Weights of a small mixture-of-experts language model, trained from scratch on English Wikipedia.
Size: 13 layers, width 192, vocabulary 30067.
Training: a variant of SOAP for the experts, 4113 steps.
Below are experts of layer 9 (counted from 0) of a mixture-of-experts language model. Rows are named router (the router's row for the expert) and show model dimensions 0-191. Each number is 128 + 24 x the weight over its row's rms, rounded and kept within 0 to 255. Numbers have three digits each.
After each expert's rows: a language model's description of what the expert responds to. This comes from a sample of Wikipedia text that the model never trained on.

# expert 56
router:125137115111106145123119094122096160170157125151160091089128102108115120113110135107147126114116159142124149131120124110121143138123108138151163136087111141104134165099108183111147124126099095142108136141157127114139102163144145137143142121165145139133121108128110140109158143116129117164140136070120164100158121162151139110136174081131118110084118128131136068108134105101140119084181091112154101104122161159116118150094118144122099127143154128110115075159173147095181122100160129133169159134123171147172130113109156121130100133148152126142131092105104155119125179094118122191
Description: Surnames and name endings. Family names and last name pieces after a first name, such as Smith, Brown, Jr, -ley, -son, also University after New York.

# expert 61
router:145140110114117117113144102082148131142114099147120145163125096051143111140169114124133150147151145118147083155174135130111117154118116146132148111090160117163134109134145121132125124152106128132090126126136155113142148141209111136169107134129115145127133135125151099137132084107129081130148082132132170118110137179113127108085159083144097145139137110090157134144140102078117108105143119133092122107154090113118109104138135136125112146139157171143137147110159111109053134139150125160116154132146145106079132128114103139176154139150119138087135100078138147165121101120101140108
Description: Place-name endings. Final pieces of foreign or regional place names and proper nouns, such as Rampur-hat, Ranagh-at, Nakibemb-e, -ville, Creek, Avenue.

# expert 36
router:173137161098120172116185078155143134118134137152151169150121144138115128143129142125157125138138090135139105156100127113125154100087115102134128157130100129134140077178138130144125118087136117124091127078114150190103129120109173123140118135114116127135123133110148108112122113126088173122134115130156109147127157126125135132152100112148122138115148132159122135155140123171130149155145156106153079132154137124112103036099079141174142108158172157144125139157104137133115151085091139101119108108147139157117111165160160112151134111173142139140129106119133090150117141087164114129
Description: Sports career vocabulary. Words from athlete biographies and sports tables, such as career, Cup, football, Early life, Apps, plus pipes in stat headers.

# expert 53
router:136103162130131128135111117143132154114152157104132107127108154124105121132133123138124137100120103119120148140145141169075143108138123096107144149130104124146104126139104164115101169149158160146105131108129126107133118105124138150172087108116150134114144106136117135142105157119155170125134097183143140096129068186106127111136141079138158119137168128101100130122168152150119116107105156092169159072095150164094093177104130111088108118099136155121131138114090148120164142133129147090152123119086103153160188066140153110109155141134120154133154132167147089151159133147121135105
Description: Space before numbers. A lone space token after a colon or table pipe just before a number, date or currency, as in "Running time: 128", "| 82.20".

# expert 41
router:107145122118154085128120130136113126126113141157115153112111133122104119141095146149140126120143105152199132117127139129112128130142128148135122133122119128152125113154189085110120110124175105145129101134105114137133092143164123074077141114120147095144191106126165157128147130112086130128118142102164124122156119167155117097159174124130157080159121115083127156130126133142175153102140085103139090098116111098182142148114121128112157137129133119120109120157103093172140090166121133110146142155090133141114140145137127112138099135130142094180153209151178150123122138138113154152
Description: Action verbs and stems. Main action verbs and their word pieces in narratives and plot summaries, such as moved, took, seized, disapp-ear, rein-terpreted.

# expert 6
router:119134142089123077139145110162108082120097136128130115124113170140170121123112140140126148114138129102145122129146136152141152110113178114134095105087114108116100090101126111145108131183133139133098145111158098130131160140192149117132144097136185176145090136089169125124143084149111123118132118131111075094111159107142105170111093136150159135089105107119126120117163116081081133114146110131061133110138137124114112139115124145155159127133164132119136105081084092122134120145127107159080100123131118137096122147108141127083129133093145092100140093089130138151149142114114125146
Description: Measurement number digits. Single digits inside numbers in statistics, coordinates and converted measurements, plus unit words like km, ft, sq mi.

# expert 43
router:164163085110159119133127086134115109091082110109115130144122135154167119098103118100092138138105115131101153109101133104127094120158167133117158090141167188127146149115112081145105144155113143145118132150098118122091133119149168134144145140121117145140100138108160116146153128144134140101135159132150124175118112124141114100120101121131117104160113134148142085119128124120163121161124118131105114135148156110131128158104064136149124104155165128148136128148167136114113163070149108093107111101108164153101140164125181101133109126153107122204138136101139103098184102174114131133
Description: Ordinals and name starters. Ordinal words and suffixes and name-opening words, such as Second Boer War, 2nd Baronet, 19th century, First, North, Royal, Inter.

# expert 34
router:152150149125125150114115107108179136113054130149127130140116103108099111120069133123110121133105086134148107126119109129110121107169122130119106121146112137136136117168146169111098140121136115140164173135139119105136105109127077106156127138166121146131152163083111123123127081172090131109136131085139145161118160103098102129164062143092150144114128117123129159077127097167157121122130124137134107133137160160122145152130133160165074150123098149147131161146148100154120109138136121137169145155118107123117122155173183192124119143109160140097154149156151111119151150113120130104
Description: Line and row ends. Line breaks ending table rows, paragraphs, and headings, plus items right after them such as list dashes, heading markers, and dates.

# expert 33
router:121115109129113150126146151146147122136147120111119117101095117126133132137121142097122126141160189126147129116130115137121123144116165131140097117153154098104167164161110143117156121157144123119096107114125125108143114154156151166083157119114116113113107138135144141135136141122097140173084166103123103142181116149101129145138128127138103155165103108151101113113096163080141135174155153088138139160152132138129117106106140118109117152114043106111126146144154158169132159146129114131165101108083080127095110101128090141085109118091131104183146124168063121128118075130134103103
Description: Credits and list separators. Linking words and separators in cast, crew and credit lists, such as with, by, featuring, starring, commas, dashes and pipes.

# expert 35
router:121168089121139151132147106147114129142144119128116103097096123096143126118174123116124140127115132103132123092153096131118103112095124112144156158095158107127129150124199122138115160088100105089115107135132138108108126162136156137107133116065088145125144116139144121127139109121156150135147112138090159130153169131115156113131108075121156086123094161088116132143116124126131104089118113145120057125129148161105125144094077107116132165151158157136119140084123169096094120128140153138101123147161117134080129124161113161130078185164118154170169121132114152160156111133136110119
Description: Title and name words. Later capitalized words inside song titles, awards, events and institutions, such as "Youth Gone Wild", "Player of the Year", Cup, Festival.

# expert 29
router:142125084118115133138150090111113115132120116132127108178160173151140107087103143131135132123133105086139093126166168116112155146130121165113120148128090144102158141156101109125112135114131159121129111094113080166116165121171124128162125134110122154115162127114181130135131129095134147088119148117122171079089113128149134152139106100134094132097158093177143093135162119119116138137130132165115120144155109114124129131113086151154091101122129138145094112164093108188147097107115137174083099137115132125102133142151129113104160107078104087130106140107070091118124113133096140158
Description: Numbers and quantity words. Digits in sports tables and statistics, plus counting and size words such as three, several, large, small, back-to-back.

# expert 48
router:136087172139120129116098157171105159080105143113159125148107144140114133123172128151135115110154137152121147163090150179104147101114089119110177149150104124107127143107110167131103130141138116146133084114158121111097112106128138134172080124133176151129170128153127141132100158131112151120169141130095116149151137157186161097114152097123148116134167152110138154149175125096130102126161137089145138127129105152106105085127153104111110109144158138104142151121091103147162138068139148138112100150151129110146169082107137092118147124109111139093134136168153108149110116123139166119
Description: Space before table figures. Space tokens before numbers in table cells and statistics, with signs and currency like −, +, $, €, °.

# expert 21
router:133148157116115149140099135122175113111120124101118115170169123118176133129132139155135119142094203133154156149125130144157110146112109108096117146131145164096104118105141174127098152165121171132149127139135170115136151138143120132176146108133145170091098139141089123134117087103143100126115101130144144100145123192179145170087138174134115120099124091091133124133137121148120090113167146093121141118169113119135155140111124082182120104157122142073150166104123126149123139159156110098131099100158126122111150107140147135143149126153089119109149095112134100114117159128099116145
Description: Countries, places, months. Country, city and region names after in/the/on, such as States, York, England, France, and month names in dates.

# expert 52
router:138133132120105116128129134133109128133137156131148076133102096115130102101154118124128122137146157147150131146144128109109146135126135158141130122106099144141130142076118160104151146133109117117107125178120167111151136153162118162090133109151178128102125098101095152111151129120189095184118099115143182121135080111135077112117161111141178140132139099148114092090123118140101122098131099088086096101158127143159114127148170125147122145140129140139116127128139174089110105113135119130145144149092137171114149147114084138177148150162181116105137112117061124153147090141107144166
Description: Personal names and initials. Common English first names and periods after initials in author names and citations, such as John, William, J. L., G. R.

# expert 3
router:126155181136135101133138105142135097113153097165121153109102114139136114143097128139147112152138134134116146171156141144145131097192086127111123153149114124103105114122129107102109172114164108104071158104108099113149137134129095089163119161113114087102141135113104138126115145143159156090157138172136128149101146104131109113133114138088122119163140142151117139136109076122091066105126137172107152098126094070120128148134144118153123122105166159104146093141091118123175133119151142128084124086150123147141125109144185112138123147094111143131151100117146151134178094142107146152
Description: Numbers and word fragments. Digits and number pieces in money amounts, vote counts and table cells, plus odd mid-word fragments such as reper-c-ussions, an-a-erobiosis.

# expert 32
router:144113160124101095144144112122108122099102118125122092142138101135179104086127142095114126136146129108132131185142149158145145155114156169114095091152123169136156133098154135148103131143143121122142171141136102152113119124134141130168126126103107158124131136117104126165162154116092159081126177094122096123141145148146146159127137106123121095101112106163139137121129108145087157066120142132155179171144104132103120159125117164151146116112134109148112083128109087173141118083102123118084132149071116099134159121147175115133188134134098152107150137118134125106108177135116145155
Description: Numbers and quantity words. Digits in tables, dates and coordinates, plus quantifiers and the "of"/"than" after them, like some of, many of, more than.

# expert 15
router:126108120119118136132138138134109144109103126091121108163133150153128145125118134129128117124146134095104143175111113137134108209106160134142161140095117111119077066136082095100115127131168142164101093089119104130139161120115123103168142120118122154148132125132107101116138136105101129094124143115104111148162160095112088118125128125149173138127115110128128103146091176109107146091131113135149091172122106120129102113129160140115128118114102145114120167118096084175172132115125100153115101082086092130133134140142128145187111112096172156104151135185135156112114176129150128093
Description: Table and measure punctuation. Open parentheses and pipes in numeric tables, unit conversions and climate data, plus prepositions after numbers such as at, under, approximately.

# expert 22
router:159142136144142156117185110147146123136128116094137101104145151114095136149144100128121099134155120135110158132118139152093113118160105078124173133100139134108099160116146155069110126135129164136148100144150140129164121115124126148136085129144133163106105158140139133124135144164143108154176096120073132134127156101103114142162139138083107117119116120144111102162149143128095153140100170145172110098140109108140156097139174158115080081152146143144111086171154125071164092124139120124130125099123159113144124135108141111143120119099056137111083108115164146112135168113139154126
Description: Mid-word pieces of names. Inner syllable pieces of foreign club, place, and player names in sports tables and results, such as Pl(ze)ň, Ar(ge)ş, Car(sh)alton.

# expert 9
router:153124132131138176136113122130083122144136129165139164123090089113087106111162091124146121133130162115124092113137118097112045111124107099144133163121127147130152182111176130171134138077092116099130120107144163109132134137184140120136124132114085151135124116146127122116136088116143107105148091150128161133115138108111136157105157119132108165104110129097102084157143134096122109109139081120102128134150149158098120143088100154132143156134156100143105106123090140129118114105124082121117116122156162117099124130175170136151079163146102142108142118107141120150148102135079136080
Description: Organization name parts. Words inside names of institutions, teams and events, such as League, University, School, Cup, Association, Olympic, and possessive 's.

# expert 18
router:136124167068132125124142097119108125127133141099145122145113103154141131100103126124147149136093131143129108082113146113126154089134162067129140144152099112120132121114124110187116112163115127130104165145109102111113133100153110141138081124138135146103129134136107121128133147120111106147118114125112100105114134058150128101102107115129131154112106137083115125130131121098168107130101074143122157129091115139161178112107161125123149129186133143117127101101145123136098097145128137128102145119121093166204177149102127098122088108067153123150129133108135194115107154178135118162
Description: Scientific name fragments. Mid-word pieces of Latin species names and technical terms in taxonomy lists, such as rom, hem, idae, osis.

# expert 12
router:104153137171146156127146107140128150144133083110119184096130116116180145165150126108153111150103179112161109117130142170102151167082136136101118108119116123100136163158125119132113158171102106136162147107132132104148098136111105178138135133136139140122141137128151112114124100149111165099137135107160107087108143130121130163118164160078127139124169102136113133115076178152206142067075085146162126125130127131126153150150125125107164143121119118119105118112144138088095119136143140138117078110122110135135161146133120131097111117126087128143139188140123146124149128110136156120
Description: Table cell separators. Pipe separators between cells in wiki tables of sports results, rosters, filmographies and survey data, plus some semicolons and colons.

# expert 8
router:086134109131106138145106126137167122141100089138116109083164150143095136134146130136146132127116120130160104113125126135088126097139146135144130102111121141133135127116139123128126144131136116133143139127098117174144149122153138133122121119144131180153155139144157156137142165156126138113125122147164166122110108133103184129115112178138143071143136173145051116153131138129113100155118158099133130167108082100136176091160132101109133133129134101137139117138140129133163150117070101067100158137147096158146136133101157134100143141095171158159071134159144149080135146069164159148
Description: Subword pieces, list openers. Mixed bag: mid-word pieces (ad-j-acent, coad-j-utor), year digits after 19/18, articles opening titles, table cells, list words like Nominated, Won.

# expert 47
router:140118163145141108129155116130129151131130131149127164052150142138140148158126148135146126136118124136096161087126101128132153126120112169149101115160118090122101135103164139119130097129109092130118144118136141110107135151114112145138115139108136150126127092124136151111123149145156119173072117121173117147067161171169165128151133128162116174110137113135107159183159129160144137129135143084077102133094084128153119097139091131103119155140115145137167130134145118154121173127120127109138075144165141153121079145124139152089135133124166117132117130129056138145073097139105145157
Description: Roles and dash descriptions. Role nouns and dashes after a name in credits, personnel lists and medal tables, such as politician, chairman, "Colin Newman – voice".

# expert 39
router:111158090106104141136171130136127132124143135148105111116140096176137155102117121129094138110144085127137106120124136136124138127139103168134115059142143143128112154134146141155126123112097098121131132116123094162131119128157155128127142117075135140105112088127153136121135109099138128140097114159139136138075137155147156150113154090140129110128123081116115128145167080097116118145117127073121164166131116133146096095124061134119148121155113121170162138129174123166116111132112067153130149154098167098136123126150094091104092108099131144149105125146105102092056085165156139136
Description: Descriptive modifiers. Adjectives before nouns, especially nationality and ordinal words, such as American, British, local, same, new, first, former.

# expert 13
router:125126136152142109126161113145101150150129109100152142083152164132145112134108144105110144157137094181134161122143103099124132095109131172131090113087117200102152136097158092157125138127138112133124113103142139132118128165106093125108126095151131137154081146126115166111109145143124138087106142073172106122125098130121102124117158155118124111085085138158141125094128130113160072127142145152135186109105161137105168131113112125153148121082166095071152100133144146125140140150122106122136171153141133133110092163133131148141182159104133153124150097090145114128161128127118132150
Description: Year endings, dates. Second half of four-digit years after 19 or 18 in birth–death dates, plus month names and days, such as July 18, 1906.

# expert 54
router:143151148122110180154113122166115146124117108077097153085095143122136098155127120140138148157164105111134132133117111152125166149125117100130141183114140165103104108149142166134114112132108113137175122118161120171152105131124079119160149152130130085136125126146115147138125161102141122130162131106140139182161132124116085118122132139094095139118140133136150088138135175130108092116105159121121125110139119142119181103152108129127136137128130114120108107132139160176110132127138114167127139114111090103132128180149102183101193219102117140149116116133109131149104096157098134093
Description: Determiners before names. The word the, along with possessives like his, its and 's, after prepositions, as in "Swimming at the" or "Coach of the".

# expert 26
router:144138133141114116126141132129108121133136136140125111108137109146141112165176119121118120121145156118147165138123112126150109143142161142137091115119154199160071172124109186170151151145116160126121100134130110127147125127125136160100149122141119115138095122116143136116127171109133093142133116150121151154138092097137116130090140131127110170131137076099134109127107165113160109147145132116132114157180136144137132096120162105133145172101107141138138174114154162090131150131119130121122094131106127114086053131137082133177170133155116130106148105093070120130115059170159108088
Description: English first names. Given names starting a personal name, especially after "by", pipes or line breaks, such as William, John, George, Henrik.

# expert 28
router:107113125103148143135121124086120131137166119160113172130108130154107106126129130150156161090113114154153182140127124099130126127155074100125174110149122138135098110127161115143144148088156125117092086142095102171095120119160131036133113156109087104098161094149124093113102110143091149150138134168132095115121134127164125121124102132118116137151115142164142137143152125100139115147179087082108107128085139090143147154135103111116162136076141108155104149149163132110081109150117174084145105102129126135142131116140166112137138136133107114148136138155128101107108126097136142120
Description: Common noun and verb stems. Lowercase pieces starting ordinary nouns, verbs, and adjectives after articles or conjunctions in prose, such as flex(ibility), w(iped), social, health.

# expert 1
router:156121112130135119118096140112125151147085146116127116160109076096112146087118110142072139102132113149096131140099133136137122121108143112139121136112135158137144142127116087150143131168103166131139150143109150143126129133130093127126128130153134112126125142140129118146109170131143097137053152116126123180112099087110134086151104163138081137098138152109186088097101122114092092083117158141128149095102165114105108130127110070095163086130141129090128177121117142114127118117124106095136147162136128118139149117098132101098068117142133147113152151076135148086150137080129160103
Description: Coordinate decimals, year starts. Decimal points inside map coordinates such as 39.62556°N, the century part of years (19, 20), and spaces or name particles before them.

# expert 17
router:167155090109139123120115155113116142159139142149123122132103166091132155160109115121083120152184166112143108105128118099124122164104160098145076111114137122161152093125188154100144106140140107143085137137135151104130108130098116134124152104106133166118084122130140151134142160166123127142117176158085134136118150115117098113114136111084148075099160113103186163141131138167152143112169162123125106135144096158130127137136108135107124140141122113122135109153194093121144155161118111179104148121114129082126139106138185093127127122121141126113157114105150110145131145091110163118
Description: Copula after title subject. The first "is"/"was" after an article's subject name opening a lead sentence, plus from, of, located in places and origins.